Weights of a small mixture-of-experts language model, trained from scratch on English Wikipedia: 128 tanh GELU neurons an expert.
Below are experts of layer 3 (counted from 0) of a mixture-of-experts language model. Rows are named router (the router's row for the expert), up (a neuron's input weights, with its number) and show model dimensions 0-223. Each number is 128 + 24 x the weight over its row's rms, rounded and kept within 0 to 255.
After each expert's rows: a language model's description of what the expert responds to. This comes from a sample of Wikipedia text that the model never trained on.

# expert 30
router [152 115  71 147 108 148 146  72 127 108 124 120 154 160 138 135 134 111 124 157 148 137 133 113 110 118 125 172 124 173  69 114 141 145 134  92 116 136  89 146 112  92 156  82 123 171 146 135 152  99 119 125 152 145 161  66 152 109 114 179 116 123 128 112 112 152 142 104 161 166  96 142 147 145 125 158 126 144 116  98 106 158 152 149 120 125 172 156 153 122 136 129 124  94 111 107 113 122 152 174 109 136 100 176 157 105  97 129 161 125 114 124 114 131 130 118 182 149 122 118 134 123 127 149 153  83 114  99 107 123 150 135  95 126 146 116 128 140 133 136 145 181 107  84 109 122 135 140 174 112 109 163 154 122 143 112  89 122 179 122 108 122 132 151 127 146 125 117 113 112 139 145 134  91 110 111 124 140 110 106 119 143 152 119 104 153 123  72 135 114 148 145 117  80 128 107 121 134 140  69 119 127 138 132 140 137 150 143 126 117 172 104 110 178 174  89 105  88  90 114 121 122 134 166]
up1 [145 120 122  98 114 111 110  85 115 117 155 142 140 149 136 100 133 114 135 162  96 145 134 131 129 111  86 129 109 109 131 127 150 171 110 129 124 133 106 151 151  82 122 153 117  77 105 158 159 156 114 143 157 125 117 143 124  99 144 166 201 161 105 151 141 150 136 133 132 129  84 156 151 150 108 115 196 136 115 105 130 122 150 145 107 135 162 141 137 116 140 173 159  86 102  98 142 149 155 139 125 132 177 138 142 109 110 167 156 136  98 117 133 144 111 103 131  99 175 143 152 112 108 121 121 126  77 127 120  80  99 163  96 120 106 142 130 133 143 153 142 152 116 126 146 104 133 129 145 137  96 146 106 135 121 151  86 117 124 165 138 128 129 164 170 139 127  49 135 145 150 150 133  87 127  73 143 141 136 131 154 127 149 145 145  71 104 140  93  94 116 129 117 133 141 132 147 122  78 127 127 128  94  69 108 132 125  99 130 126 120  72 131 100 137 153  97 112 127 131 155 131 100 118]
Description: Infinitive to and modals. The word to before verbs, and modal or auxiliary verbs like would, can, may, will, did, could, usually followed by be.

# expert 58
router [129 131 101 181  99 161 151  71 134 111 159 154 165 141 108  94 129 129  99 117 132 124 151 101 120 108 123 132 116 121 117 124 103 160 137 165 127 139  98  79 121 138  93 144 151 102 106 138 103 120 110 122 126 172 139 151 109 160 153 149 136 142 107 123 112 117 128 147 125 131 134 127 112 122 127 125 111 154  70 119 140  92 102 175 144 130  88 110 141 116 152 114 138 121 119 175 118 131 139 100  71 157  81 114 115  92 121 101 162 133 156 119 115 134 120 132 177 140 131 140 111 121 122  82 114  60 158 143 113  89 137 118 108 134 144 162 163 107 116  84  96 120  97  86 147 153 166 148 123 117 103 169 187  85 111 154 111 126  80 117 139 155 152  75 129 139 150 128 158 135 161 115 150 129 100 144  82 120 166 142 116 112 139 117 150 132 121 128 121  95 103 143 140 147 126 153  85 118 172 138 120 151 104 107 116 133 150 141 128 154 114 128 122 135 113 139 165 148  93 159 106 163 114 129]
up0 [ 94 114 160  80 108 114 128 101 116 122 105 123 185 173 149 140  72 153 116 138  95 120 116 110  92 147 139 108 141 131  87 169 110 130 159 139 136 140 159 102 113 147 135 136 133 130 123 127 157 150 146  97 156 106 105 104 153 148 146 155 111 150 108 183 121 142 159 115 165 113 144 111 107 161 130 140 120 145 130 136  82 127 122 138 135 115 132 128 132 142 116 129 116 138 101 129 139 122 171  90  62 114 155 121 123 154 143 130 134 123 163 107 135 118 127  78 149 170 112  96 117 140 119 110  92 150 117  81 129 117 155 106 175 131 115 132 139 113 130 128 177 106 104 152 123 111 157 143 137  94 138 124 139 109 130 153 104 103 105 162 128 180 176 114 125 148 169 133 133 104 156 178 129 129  88  84 128 130 113 105 146 141 139 103 142 166 136 133 145 111 106  78 131 130 122 141 114 132 125 172 134 108 126 137  73 142 117  98  97 193  73 141  77 115 104 114 141 132 111 120 140 130 165 121]
Description: Given names and particles. First names and name particles like de, Le, La, often after pipes or commas in lists, e.g. John, David, Prix de Rome.

# expert 18
router [110 108 134  93 108 150 154 106 135 152 158 171 146  97 141 142 133  97 154  90 158 124 143 132  89 115  80 117 125 143 125  78 130 142 114 109 159 139  56 139 119  84 143 156 140 138 116 117  96 136  92 119 125 145 124 133 121  71 105 140 124  89  66 131 157 150 136 126 121 162 135 126 154 116 151 119 117 170 106 138 138 136 130 168  74 131 146 113 118 138 146 137 135 115 128 101 146 115 134 145  86 138  97 142 141 137 140 124 171 150 113 142  88 115 175 163 124 161  84 139 115 136 139 161 109 138 120  92 105  86  67 160 133 133 135 137 141 101 121 110 115 110 140 100 141  91 112 141 138 121 131 135 124  94  80 119 150 109 148 116  94 122 133 167 113 145 132 109  95 124 112  80 136 131 137 131 146 126 192 109 115 169 156 133 151 136 158 101 119 110 139 167 123 116 149 151 168 122 157  89 125 165 165 112 164 149 102 125 150 145 126 119 166 152 138 116 139 130  80 145 113  99 151 131]
up0 [ 90  93 161 117 146 150 131 111  89 142 130 128 152  90 144 174 150  90  89 120 111 135 148 130  56 122 145 139 147 150 141 140  90 154 125 147 144 150 136 116 148  78 113 135 134 139 125 119 145 163 155 104 140 112  95 134 101 112 136  95 127 117 133  84 141 116 124 128 111 123 149 128 165 126  77 143 108 128  99 125 134 122 191 145 118 108 182 114 116 129 137 107 175 160 166 103 108 145  98 120 138  91 121 135 139 154  99 108 132 147 115 168 113 125 149 135 128 153 181  97 143 132 163 134 112 123 152 138 108 127  77 138 118 112 154 128 162 131 126 108 140  80  96 137 157 106  74 138 150 123 155 122 133 122 137 121 132 166 132  89 157  94 120 135 124 133 108 127  79 127 143 140  98 141 125 140 138 136 139 172 170 148 106 119 186  99 157 163 119 129  93 132  93 112 134 151 156 110 116 140  70 169 118 121  96 179 109 126  88 127 128 121 127 138  97 104 109 151 141 145 155 141 122 103]
Description: Capital initials, abbreviations. Single capital letters and short abbreviations at the start of names or in tables, e.g. U.S., vs., Vol., No, initials like H, A.

# expert 10
router [122 110 112 143 124 123 184 121 156 129 152  96 123 132 103 122 126 130  72 124 135 112 122  62 151  73 117 126 138 129 103 114  95 144 108 123 147 108 123 132 159  99 111 125 146 119 117 121 116 113 168 170 154 144  88 121 130 111 130 152 135 110 186  97 127 132 146 148  96 150 172 142 120 143  95 110 117 140 114  92 161 121 134 134  83 109 121 114 122 103 131 116  87 116 156 140  77 150 137 155  56 155 147 162 150 174  80 145 130 128 119 154 142 143 131 132 163 129  87 167 126 120 152  76 165 101 145 159  90 122 118 175 136 113 108 160 145 141 126 101 122 184 159 103 159  92 171 136  77 164  98 146 136 119 125 116 118 121 155 107 125 131 123 145 131 126 122 115 135  91 145  93 119 113 121 107 136 118 161 107 104 159 136 113 139 141 153 104 152 139 130 150 122 122 151 147 147 111 140 118 149 118 142 150 104 140 149  97 123 113  83 120  78 128 139 144 169 133  87 135 158 126 119 145]
up10 [101 144 100 131 127 131 158 120 132 105 154 109 126  99 115 159 148 105 125 139 146 125 124 103 117  85 139 141 151 112 146 122 135 128 127  83  87 115 117 175 158 112  73 153 162 133 152 129 113 132 120 115 157 162 133 113 130 113  81 164 147  88 181 156 100 113 115 151 141 129 136 152 107 104 107 123  84 112 104  84 110 135 126 112 149 140 154 121 138 110 101 144 128 137 111 114 113 144 119 123 168 112 106 120 165 132 110 136 128 104 143 125 136 145  89 132 132 147 144 118 158 123 148 123 165 154 128 141 168 155 108  93 157  98 156 148  77 148 187 131 183 127 119  83 164 141 153  98 143 131 109 141 134 108 137  83 136 136  87 151 104 145 129 117 144 161 118 116 165 154 151 118  97 121 141 113 123 100 156 104 154 112 156 116 125 149 163 159 167 148 145 170  54 114  98 184 105  78  97 104 139 123 109 131 102 145 115 113 105 136 138 133 147 131 165 115 120 105 151 159  98 121 116  88]
Description: Dates: months and days. Month names and the day digits or spaces right after them in dates, especially Born: lines, e.g. November 22, May 28, September 12.

# expert 40
router [146 101 142 137 139 145 179 124 146 138 114 155 139 121 103 121 108 132 148 141 161 119 141 119 111  85  92 135 136 168 117 100 104 134 130 156 112 122 122 129  95  90 171 125  96 123  91 108 142 104  68 153 108 119 130  92 138  89 146 152 118 108 101 113 101 143 150 134 153 165  99 115 164 145 126  86 146 114 147 136 112 149  81 143  69 154 121 114 137 132 180 156  86 103 121 106 121 103 123 171 105 158  87 136 133 129 127 149 128 142 155 149 144 130 167 131 156 118 103 133 120 148 146 125 130  93 155 126 119 152 110 151 103 179 113 137 110 110 141 135  93 148 133 101 169 137 113 150 137 120  82 150 127 123 119  99 101 126 155  97  99 127 124 179 108 139 105 113 130 104 104 111 121 137  85 163 118 159 166 103 113 168  96 116 101 118 157 143 157  74 133 190 145 128 150 118  92 122 159  58 114 127 139 100 137 158  94 133 100 103 145 122 139 139 130 110 124 138  87 134 120 123 146 123]
up0 [ 90 128 152 178 146 114 159 149 113  96 109  37 150 121 138 161 159 158 166 131 122  72 206 110 159 121 115 145  76 161 102 135 127 126 118  91 122 142 128 112 148  83 110  93 106 115 131 108 154 142 149 140 141 135 117 147 101 168 129 119 110 158 155 134 158 105 100 137 179 112 184 116 130 129 109 158 136 165 130 112 112 108  93 153 149  66 117 146 131 106 120 141 167 150 134 168 119 156 140 104 129 146 109 117 127 109 145 112 136 129 134 135 143 102 101 118 133 153 134 113 112 117 106 118 123 118 110 119 136 127 127 165 102 152 156  99 181 118  95 144 118 119 117 156  82 123 145 120  91 141 119 115 105 110 149 127 123 145 121 135 136  78 132 134 119 159 144 117 157  92 107 144 139 125 149 113 152  94 115 143 131 144 139 139 123 122 118 104 103  93 132  99 140 118 116 139 152  97 153 170 128 160 131 150 113  76 140 106 134 113 137 123 113 142 159 138 144 139 110 121 170  76  90 127]
Description: Nouns after prepositions. Content nouns and word ends after of, the, for or on in running prose, e.g. food, Police, Labour, the void, bracket.

# expert 45
router [146  71 131 121 141 121 182 146 172 103 123 149 129 138 133 133 121 147 162 159 163 114 146 131 105  65  92 133 153 175 134 130 101 106 145 138 126 133 132 154 117 101 164 101 100 119  82 101 166 123 111 130 109 129 150 113 129  84 154 113 122  88 124 143 104 124 130 154 142 166 130 108 136 139 100  99 131  94 146 137 118 155  81 149  98 141 115 136 159 130 154 113 123 112 107 115 126 101 148 173  90 129 119 141 142 114 109 153 153 157 157 161 119 127 163 118 183 123  67 117 129 137 173 117 138  81 121 117 114 161  83 185 132 134 119 141 135 109 111 146 121 134 141  86 186 101 132 143 131 131 113 149 114 134  99 129 109 132 172 106 124 133 137 139 119 125 120 142 122 122 139 132 149 137  87 134 139 163 150 126 115 133 111 133 121 119 139 161 133 116 120 161 155 131 120 102  87 126 191  84  90 151 181  80 140 144  97 140 116 103 147 143 150 155 135 104 107 155  85 137 112 126 155 157]
up1 [162 164 130 155 163  96 113 134 106  93 141 125 132 119 121 106 137 108 134  94 119 135 111 107 133 105  68 117 165 130 129 135 148 120 127 140 132  90  95 114 129 147 117 138 151 143  97 143 164 111 144 156 104 155 105 115 157 141 137 131 147 133 120 128 132 135 139 151 128  85 107 181 123 127  87 122 114 158 107 109 184  61 133 166 130 108 128 148 155 105 149 152 164 114 124 141 150 146 134 111  97 122  98  76 152 136  86 106 169  94 115 146 103 127 135 107 141 130 170 138 147 138 114 136 113 118  91 146 110 120 142 139 149 105 117 135 111 123 136 129  67 142 118 171 129 120 139  87 135 105 135 117 127 147 126 142 142 162 172 132 137 148 145 110 141 150 135 111 121 152 134 171 192  98 109 120 142  78 132  57 118 138 170 100 105 121 133 113 116 162 105 119 107 152 141 111 123  95 121 137 183  95 159 122 120 110 169 114 172 114 136 107 126 158  86 178 146 104 106 117 138  95 154 152]
Description: Accented and foreign letters. Accented Latin letters inside foreign names (ö, á, ó), non-Latin script such as Japanese or Chinese, and U in U.S. or United.

# expert 63
router [122 137  88 133 108 137 173 179 121 134 166 114  97 172 111 133 146 106 102 153  97 139 180 123 124 102 128 118 140 122 171 127 132 134 159 188 132 120 164 103 114 139 166 113 132 111 110 138 169 103 152 226 137 135 131 113  94 116 140 137 134 126 152 144 104 165 110 134 130 142 118 144 104 153 105 122 142 117  97 100 136  90 159 145 132 116 129 130 141 107 134  80 134  91 115 130 106 125 127 110  89 113 115 165 109 165 133  91 163 117 149 146 125 131 119 136 134 132 163 113 172 163  65 136 165 115  85 117 104 116 129 128  74 109 145 145 131  75 127  82 166 119 130  93 140 158 111 135 149 114 123  96 144  80 139 142 125 110 139 154 116 129 147 108 136 108 116  89  68  91 149 126 159  98 106 107 110 142 138 132  90 124 122 137 119 158 114 146 120 140 148 157 150 120  98 134 121 125 107 137 101 145 104 151 140 119 105 156 121 129 141 100 143 132 102 186 126 142 157 118 145 119 129 131]
up0 [149 105 152 101  99 138 169 191 128 124 157 160 160  83 168 138 150 129 101 127 106 150 131 164 150 153 131 100 156 112 107 125 106 123 141 167 100 154 121 104 141 135 162  78 151 111 113 154 137 111 199 125 144 155 124  75 124 130 124 111 112 130 120  77 158 107 132 104 106 142 191 106 134 130 130 118 141 129 146 158 134 137 134 104 132 114 168 107 139 103 122 143 139 109 128 128 100 148 105 157 119 121 139 111 100 119 141 121 115 121 124 152 134 123 169 113 112 126 134 130 157 159 102 129 103 128  77  83  99 153  91 111 127 136 162 175 154 121 114 129 150 131 140 118 116 142 113 163 144  99 118 106 126 151 129 105 148 141 120  54 127 144 115 107 116  88 139 140 123  74 185 122 146 140  83 161 139 155  77 161 135 123 110  81 152 125 147 157 121 136 124 153 108 104 114 165 109 124 116 130 113 149 106 155 124 106 104 176 132 103  99  74 109 139 144 106 118 128 116 140 122 127 103 131]
Description: Vowel word endings. Short vowel-heavy pieces ending foreign personal and place names, such as o in Anno, i in Li, ia in Abkhazia, ana, ini.

# expert 27
router [153 101 141 140 144 153 183 124 142 139 111 159 137 120 115 125 111 131 149 147 169 118 144 123 117  88  94 135 150 173 117 106 105 138 138 154 113 120 121 127 102  98 180 126  99 124  90 111 149 103  74 150 109 123 130 101 145  91 143 156 127 110 108 112 104 147 151 135 154 160  99 115 171 146 123  86 141 118 141 143 114 148  82 145  70 139 128 117 142 142 186 156  95 106 122 109 128 111 125 176 110 157  93 144 139 132 129 148 127 149 159 156 146 130 158 135 160 115  97 141 127 149 152 128 132 102 165 128 119 156 112 154 107 182 111 141 112 116 147 134  94 147 130 105 171 140 111 154 141 116  84 150 132 122 127 108  96 124 163  97 100 130 120 175 116 141 105 119 132 111 109 109 127 141  89 158 116 164 171 105 108 173  97 125 108 122 156 141 161  68 137 192 145 128 146 120  94 119 161  67 115 123 147 105 139 154  93 138 103 108 152 126 147 134 130 112 126 136  87 136 123 127 157 128]
up10 [100 105 142 118 146  90 162 120 103 112 132 114 126  99 124 133 173 129 152 139 128 165 116 139 145 104 174 120 160 121 109 158 114 106 122 112 104 147  81 150 145 156 162 112 144 139 135 155 127 117 123 116 140 133 165 117 163 157 127 140 115  81 129 133 121 113  86 151  99 133 160 153 131 109 108 142  75 139 129 141 133 167  86 108 134  92 103 154 120 144 100 137 177 117 101 111 124 158 128 158 164 110 110 142 189 141  80 117 167 137 112 102 127 126 126 163 118 151 111 108 104 122 140 130 131 127 157  82 143 119 127 126 137 130 123  96 135 116 158 127 147 125  97 126 141 130 111 115 117 116 124 126 160 119 138 142  80 104 140 131 150 150 172 117 168 103 136 124  97 135 127  98 129 175 110 142 126 132 129 148 102 155 127 181 158 169 102  98  92 119 158  92 132  97 119 159 120 145 104 129 161 160 125  75  87  70 173 156 119 142  65  94  91 114 135 169 128 148  96 134 107 124 127 101]
Description: Mixed word fragments. Mixed tokens with no clear pattern: word endings like ry, ing, ra, role nouns like composer or architect, and bare spaces in lists and tables.

# expert 50
router [150 103 149 143 146 143 183 123 136 140 112 160 138 120 108 119 109 132 148 145 163 116 144 121 107  88  91 137 147 172 120 101 110 143 139 157 112 112 123 128  98  94 170 123  98 124  96 106 142  99  75 152 109 124 132  98 136  87 143 152 127 111 102 111 100 146 156 135 154 172 103 107 171 149 119  85 136 122 141 138 113 148  85 142  73 139 131 115 139 140 185 155  92 101 118 108 121 111 121 174 110 156  91 138 133 132 129 149 128 146 158 152 146 131 161 134 156 113 101 137 122 146 152 129 127 101 156 125 116 149 109 150 105 182 112 136 116 109 148 141  93 145 129 105 167 138 114 153 137 115  79 152 134 128 119 104  96 121 158  98  98 127 135 172 109 135 107 119 125 111 105 104 124 139  87 152 116 163 169 108 105 169  97 120 105 124 160 140 158  68 134 186 152 125 144 113  92 122 163  59 118 122 142 104 143 157  90 133 106 105 152 133 143 138 133 110 123 132  87 131 116 126 150 121]
up11 [137 108 106 166 115 148 119 139 129 126 192 118 141 134 127 150 149 178 139  92 155 126 113 126 152 106 108 151  84 135 139 138 112 108 110 126 145 114 143  97 156  99 111 146 159 100  88  66 132 112 144 158 150 126 168 160 136  90  85 138 123 145 163 101 136 135 160 134 139 136 102 148 129 114 124 110 107 156 106 180 127 151  92 141 141 143 179 163 116  92 127 125 153 181 102 129  91 140 128 105 149 144 129 117 148 106 145  88 131  82  94 161 106 109 137 144 130 167 128 159 138 149 145 125 139 131 106  98 105 107 102 128 129 119 133 148 126 152 154 148 161 152 159 137  97  84 148 100 161 112 126  97 134 116 155 113 138 127 118 135 216 143 156 143 162 127 131 126 125 130 122  88 113 151 102  98 108 132 149 112  86 110 173 130 121 115 105 138  98 148  81 142 108 142 108 120  99 124 139 147 141 143 141 121 120  97 120 123 166 117  88 150  88 117 123 134 137 107 119 103 114 112  67  97]
Description: Zeros in numbers. Inner digits of large numbers, mostly zeros after commas in money and counts like 1,000,000 and $10,000; also scattered words like vocals.

# expert 19
router [152 103 143 141 137 152 181 130 156 144 114 162 136 123 111 120 106 128 148 142 168 110 146 122 114  90  92 134 142 170 119 104 103 136 135 154 117 121 122 129  99  99 176 126  97 119  89 117 150 105  62 151 109 119 135  93 145  93 145 158 122 111 104 107 107 146 150 133 161 161 103 115 164 153 129  92 144 116 143 136 117 151  79 142  80 155 128 116 141 135 186 151  93 103 121 108 118 110 123 175 112 155  90 142 127 124 125 147 133 150 163 154 141 132 164 137 155 122  98 139 128 151 152 132 131 101 159 128 123 155 110 150 108 179 107 142 111 112 143 135  97 152 136 105 176 137 113 150 141 114  81 152 133 123 126 111  98 127 158 102  96 121 140 177 113 142  97 122 123 108 109 115 125 136  88 159 118 160 166 109 110 169  91 114 100 123 156 141 160  77 129 195 143 127 145 109  93 119 159  68 114 123 147  97 138 158  91 131 107 101 149 127 142 134 130 111 129 133  87 135 122 120 146 125]
up1 [146 117 152 118 109 111 138 144 135 109 141 144 153 116 117 154 135 123 143 128 141 127 135  90 124 142 161 110 122 148 132 117  96 152 159 108 129 148 119 142 179  98 169 140 142 149 139 150  99 160 158 108 146 143 150 160 137 123 129  67 146 134 112 137 132 144 117 175  83 146 157 151 139 113 161 135 145 144 141 107 130 160 124  95 138 101 120 110 163  97 151  85 103 116 105  67  87 138 133  71 159 131 111 151 144 137 130 102 180 102 125 136  88 121 175 127 122 189 104 144 109  93 124 110 129 137 114 105 139 116 111 173 138 108 151 145 195 122 161 143 123 135 112 102  89 105 100 123 129 131 110 125 117 111  94 141 133 126 150 126 106 118 158 133 163 124 148 119  88 152 147 136 115 129 133 167  78  61 111 128 103 145 100 170 121 138 147 118 121 130 132 132 111 179 104 144 198  83 135 118 143  96 135 113 131 102 102 147 158 134 136 114 110 107 121 131  98  82 143 118 121 147  91 125]
Description: Odd fragments and symbols. Mixed bag: digits in table numbers, symbols like ° ′ →, and mid-word pieces of Latin taxon names such as -ensis, -ax.

# expert 56
router [125  86 121 159 150 124 107 116 111 138  93 132 130 168 119 116 149 164 106 128 172 133 133 149  92 130 154 155  96 180 149 118 138 104 131 138 114 146 135 148 106 151 100 128  82 106  93 104 134 153 108 160 123 144 151 151 148  84 134 125 149 154  75 177 160 153 142 142 144 125 123 129 161 113 142 103 124 153 139 144 149 100 118 131 169 112 131 158 108 146 159 114 128 151 136 157  98 105 150 129 135 140 106 160 157 128 181 161 148 116 152 106  64 104 126 128 103 152  94 130 151  95  77 103  98 142 130 107 160 161 150 154 123 137 127 151 150 143 137 112 136 133 141 130 148 108  72 140 149 112 120 100 119 125 133 118 122 112 119 132 106 120 142 124 124 119 108 107  97 134 141  94 105 131 103 125 121 114 141 118 165 152 111 125 103  80 134 123 102 128 114 141 120 128 157  87 136 150 189  99 137 156 143 115 130 116 111 113 158 171 147 119 105  92 118  72  66 101  99  87 106  90 125 182]
up3 [103 108 103 135 165 159 111 163 131 110 150 145  63 140 140 128 187 123 141 116 111 131 140 165 155 106 121 149  97 143 151 143 112 143 127  99 116 139 100 158 130 110 113 114 109 147 138 121  75 166 149 164  92 123 133 152 144 150 150 114 156 111 125 161 144 157 105 157 103  93 146 189 138 108 120  86 123 165  79 153  93 160 116 104 126 148  71 135  97 157 117 152 136 140 120 133  89 117 115 134 161 143 121 114 131 109 165 113 123 137 111  95  65 130 173 163 165 157 134 135 111 140 102 121 142 100 128 108 118 160 101 137 145 163 121 110 127 127 140 142 131 124 157 142 111 178 125 118 110 142  97 166 149 160 103 160 104 114  82 168 132  93 155 135 120 172 117 123 105 151 157 107 129  78 119 154  91 105 121  98 179 110 110 111 134 119 109 123 106 125 166 113 115 134 120 119 168 107 113 109 155 124 138 142 126 134 123 128 138  94  72 130 122 132 114 106 108 112 158 135 134 124 143 112]
Description: Leading number digits. First digit of numbers after spaces, dashes or slashes, mostly 2 in years like 2006, plus event numbers and scores.

# expert 21
router [133 115 121 148 135 145 169  55 124 104 107 121 147 128 118 112 153 194 116 145 130 148 127 133 125 133 120 131 151 153 142 135 126  91 129 179 149 115 117 119 132 125 141 153 115 103  97 146  93 135  94 134 134 122 140 114 135  82 140 119 129 122 146  99 135 155 114 141 108 130 116 100 135 146 110 147 129 128 125 120 119 149 126 107 100 135 186 120 139 104 144 114 134 134 132 129 124 125 129 156  88 151  92 150 159 134 132 155 200 178 155 144 120 105 182  82 113 130 139 135 124 117 128 139 137 112 196 124 134  94 111 116 137 162  97 130 114 153 129 123 126 154 156 112 150  95 106 147 122  86  94 162 147 129 146 141 123  82 168 153 119 140 125 145  97 112  97 128  98 100 105  97 147 142  85 151 135 139 155  88  86 154 115 136 118 154  90 133 128 121 132 164 136 128 165 130 106 106 122 109 125 107 100  64 114  99 107 102 113 125 157 145 143 104 151 144 180 108 129 144  73 154  58 134]
up1 [ 74 148 126 115 133 128 101  59 137  95 116 120 110 131 174 151 190 177  73 171 165 110 146 139 112 148 111 128  91 139 147 126  94 144 119 131 131 125 150 121 150 134 146 132 107 163 125 137  96 179 157 145 122 159 139 137 145  68 104 153 141 103 138 126 114 116  92 134 116 145 126 148 123 163 101 101 148 142 148 108 151 108 117 124 111 138 124 172 114 109 156 124 163 117 127 123 122 152 102 143 147  99 139 126 129  95 167 134 152 165 132 100 152 104 114  88  99 149 157 133 133 114 128 106 194  79 112 106 136 132 121 133 113 135 154 119 109 154 112 152 103 132  98 157 163 174 144 108  84 145 129 169 136 129 176 118 130  72 107 134 108 130 167 121 186 102 143 105 110  96 102 107 111 149 127 135 167 156 158 148  80 101 131 126 145 138 125 123 141 120 107 106 137 102 114 126  94  97 107 135 136 123 100 135 103  91 125 132 144 130 128 143 137 136 129 133 112 101 133 130 151 160  93 121]
Description: Indefinite articles. Articles and determiners starting a noun phrase, mostly a, an, A, this, another, plus capital letters opening codes like O in OUL or /A.

# expert 37
router [107 103 108 158 167 139 129 136 120 125  78 150 116 153 141 160 133 123 132 111 166 122 124 146 101 145 116 157 118 166 136 111 138 125 165 156 118 117 116 152 102 130 139 161  98 155 124 132 161 151 123 151  92 128 153 104 148 112 142 167 128 127  41 102 148 108 158 141 150 147 137 135 150 136  96  98 125 138 153 170 140 165  73 119 133 119 116 117 141 137 213 117 109 106 121 153 122 113 153 130 101 128  92 144 164 104 131 146 155 125 171 134  78  99 141 106 143 137 138 138 118 146  87  81  89 123  94 117 105 182 154 129 147 140 134 157 132  85 124 137 131 164 107 156 145 107 116 116 106 123 112 101 152 138 139 141 129 128 144 151 138 145 123  79 113 140 119 120 144 142 116  98 115 136 120 132 100 128 138 144  72 158 146 181 109  96 116 149 115 137  88 164 153 151 157 116 116 149 149 113  96 148 113  87 126 121 111 102 156 104 148 133 145 133 122  94 156 100 130  76 116  83 139 128]
up0 [131 102  97 130 186 155 145 148 109 140 129 142 139 111 131 154 160 147 122 132 102 100 115 137  97 136 111 144  97 156 144 132 125 121 147 109 127 159 118  97 140 168 137  96 130 176 121 130 162 145 144  93  87 145 155 117 144 142 109 137 134 117 104 134 129 115 170 126 146 119 109 155 117 116 109 116 128 146 106 164 118  87 124 106 160 108 188 104 133 108 144 188  85 138 111 130 158 143 137 116 126 144 142 144 102 159  90 123 146 141 142 141 158  89 139  88 112 188 149 163 122 108 133 108 164 134  91 142 127 123 102 112 167 161 190 122 150 120  98 120 123 142 109 123  82  61 136 104 177 144  90 100  82 131 156 110 131 120 154 117 121 152 121 128 137 128 135 138 108 104 185  98 133 182 122 128  98  79 137 159 127 118 137 125 163 125 123 113  88 149  80 150 130  99 136 154 129 121 105 108 116 104 118 134 120 144 103 115 118 134 140 115 157 145 107  94 127 131 132 170 145  82  98 124]
Description: Leading digit one. The digit 1 opening a number, mostly the first digit of years like 1953, also scores and "Team 1".

# expert 6
router [142 108 137 161 187 147 200 141 130 131 135 122 122 124  98 152 121 155 140 129 154 129 143 123 104  63 100 131 125 173 114 116  80 181 130 140 120 121  97 131 111  91 141 135  87  98 117 128 145 124 146 179 145 158 126 112 114  90 185 178 112 110  82  90 119 123 148 165 168 154 130 129 162 134 116 119 152 125 145 169 124 130 110 169 100 125 112  98 124 115 181 164 116 115 133 147 120 122  99 171 108 163 104 145 148 110 150  97 127 138 166 140 140 112 149 152 126 117  96 111 130 142 130 103  96  84 173 102 132 129  90 127 151 137 105 151 115 153 140 172 103 116 135 114 136 133 101 161 114 132  97 142 127 121 126 120 100 116 122 106 110  97 132 144 118 159 108 131 113  89 125 121 151 100 105 137 104 101 159 150 138 123 137 142 153 125 117 109 138  94 145 156 131 130 140 137 130 143 147  85  87 133 127 102 131 149  68 130 113 125 158 138 132 120 136 125 125 137  64 118 123 139 145  68]
up1 [112 139 120 106 148  92 116 121 109 132 138 166 106 146 149 159 139 137  76 129 108 138 156 113 120 147 115 134  97 140 145 104 110 150 143 132 153 138 117 111 146 171 124  98 176  88 106 120 112 132 180 171 131 136 120 123  72 123 115 145 167 115 131 102 131 157 111 142 140 124 103 150 130 120 110 135  83 149 157 135 144 107 146 193 128 116 149 121 139 110 136 175 130 132 141 131 126 134 109  96  93 112 134 121 123 121 116 105 143 119 129 112  82  89 144 111  79 109  90 132 171 125 103 116 118 131 137 111 117 115 138 133 162 123  81  87 162 142 159  86 178  84 154 129 107 167 110 121 138 155 136 132  85 157 119 172 153 112 114 111 124 149 134 102 112 141 156 147  91 119 189 127 109 132 118 145 122 111 158 158 132 124  73 108 120 138 124 123 116 120 132 122 109 128 154  93  95 106 171 153 139 141 127 120 148 128 129 125 122 145  97 130  92  79 162 116 133 136 206 123 111 105 161 182]
Description: Role and title nouns. Nouns or noun endings naming a person's role or rank, such as player, member, President, General, director, plus adjective general/major.

# expert 4
router [152 104 150 144 144 147 183 126 145 140 117 162 133 122 114 122 108 128 146 141 165 113 146 124 112  88  93 135 144 173 115 105 110 134 134 154 115 121 125 129  95  99 174 121 100 125  88 109 144 103  70 147 109 118 134  92 140  84 145 152 128 108 109 110 108 147 153 132 153 163  97 112 171 150 128  88 142 120 143 141 116 150  79 139  74 149 123 111 142 135 190 154  96 104 118 106 126 115 121 173 114 157  87 144 135 123 123 144 130 151 157 153 142 133 163 136 158 120 101 138 122 146 152 130 129 100 162 128 121 152 113 151 106 176 108 140 114 111 148 136  94 149 132 102 168 138 110 149 142 117  84 153 135 122 123 107  94 122 163  99 100 131 128 176 112 142  97 117 128 110 106 112 125 138  90 156 113 165 168 106 111 173  95 121 104 123 158 142 155  71 133 192 143 124 144 113  97 124 159  63 118 121 143 100 142 159  89 133 103 105 145 130 142 134 130 106 126 135  84 138 122 123 147 121]
up0 [134  87 167 111 116 164 102 122  77 159 147 127 120 116 151 121 143 173 103 119 112 145 139 158 122 153 148 150  93 105 159 143 120 105 185 183 129 151  85 147 172  97  98 174 140 104  86 162 137 154 133  81 127 180  94 115 113 168 111 147 142 137 126 180 150  54 127 149 115 117 114 136 128 139 113 108 126 112 121 118 127 119 128 165 161 111 147 112 154  95 126 187 160 119 128 136 146 157 111 116 145 133 119 103 103 121 122 106 173 105 138 168 136 101 104 102 141 180  96 107 142 147 110 100 134 131 179 149 110 101 130 117 143 103 121  79 122 100 137 144 127 120 111 111 113 119 136 129 152 133 123 113 114 133 106 107 138 117 116 124 118 112 167 103 163 123 136 142 110 100 108 144 132 173 108 148 111 107 173  86  91 114 122 114 135 125  93 134  78 162 131  92  92 124 100 157 115 133 152 122 159 120 127 161 103 131 112 117 135 124 137 138 121 120 120 139 167 156 118 149 129 117 111 134]
Description: Word-piece ends, closing marks. Final pieces of split words and closing quotes, pipes or periods after titles in song and album lists, e.g. tox-in, Chau-han, "Sorrow Beast".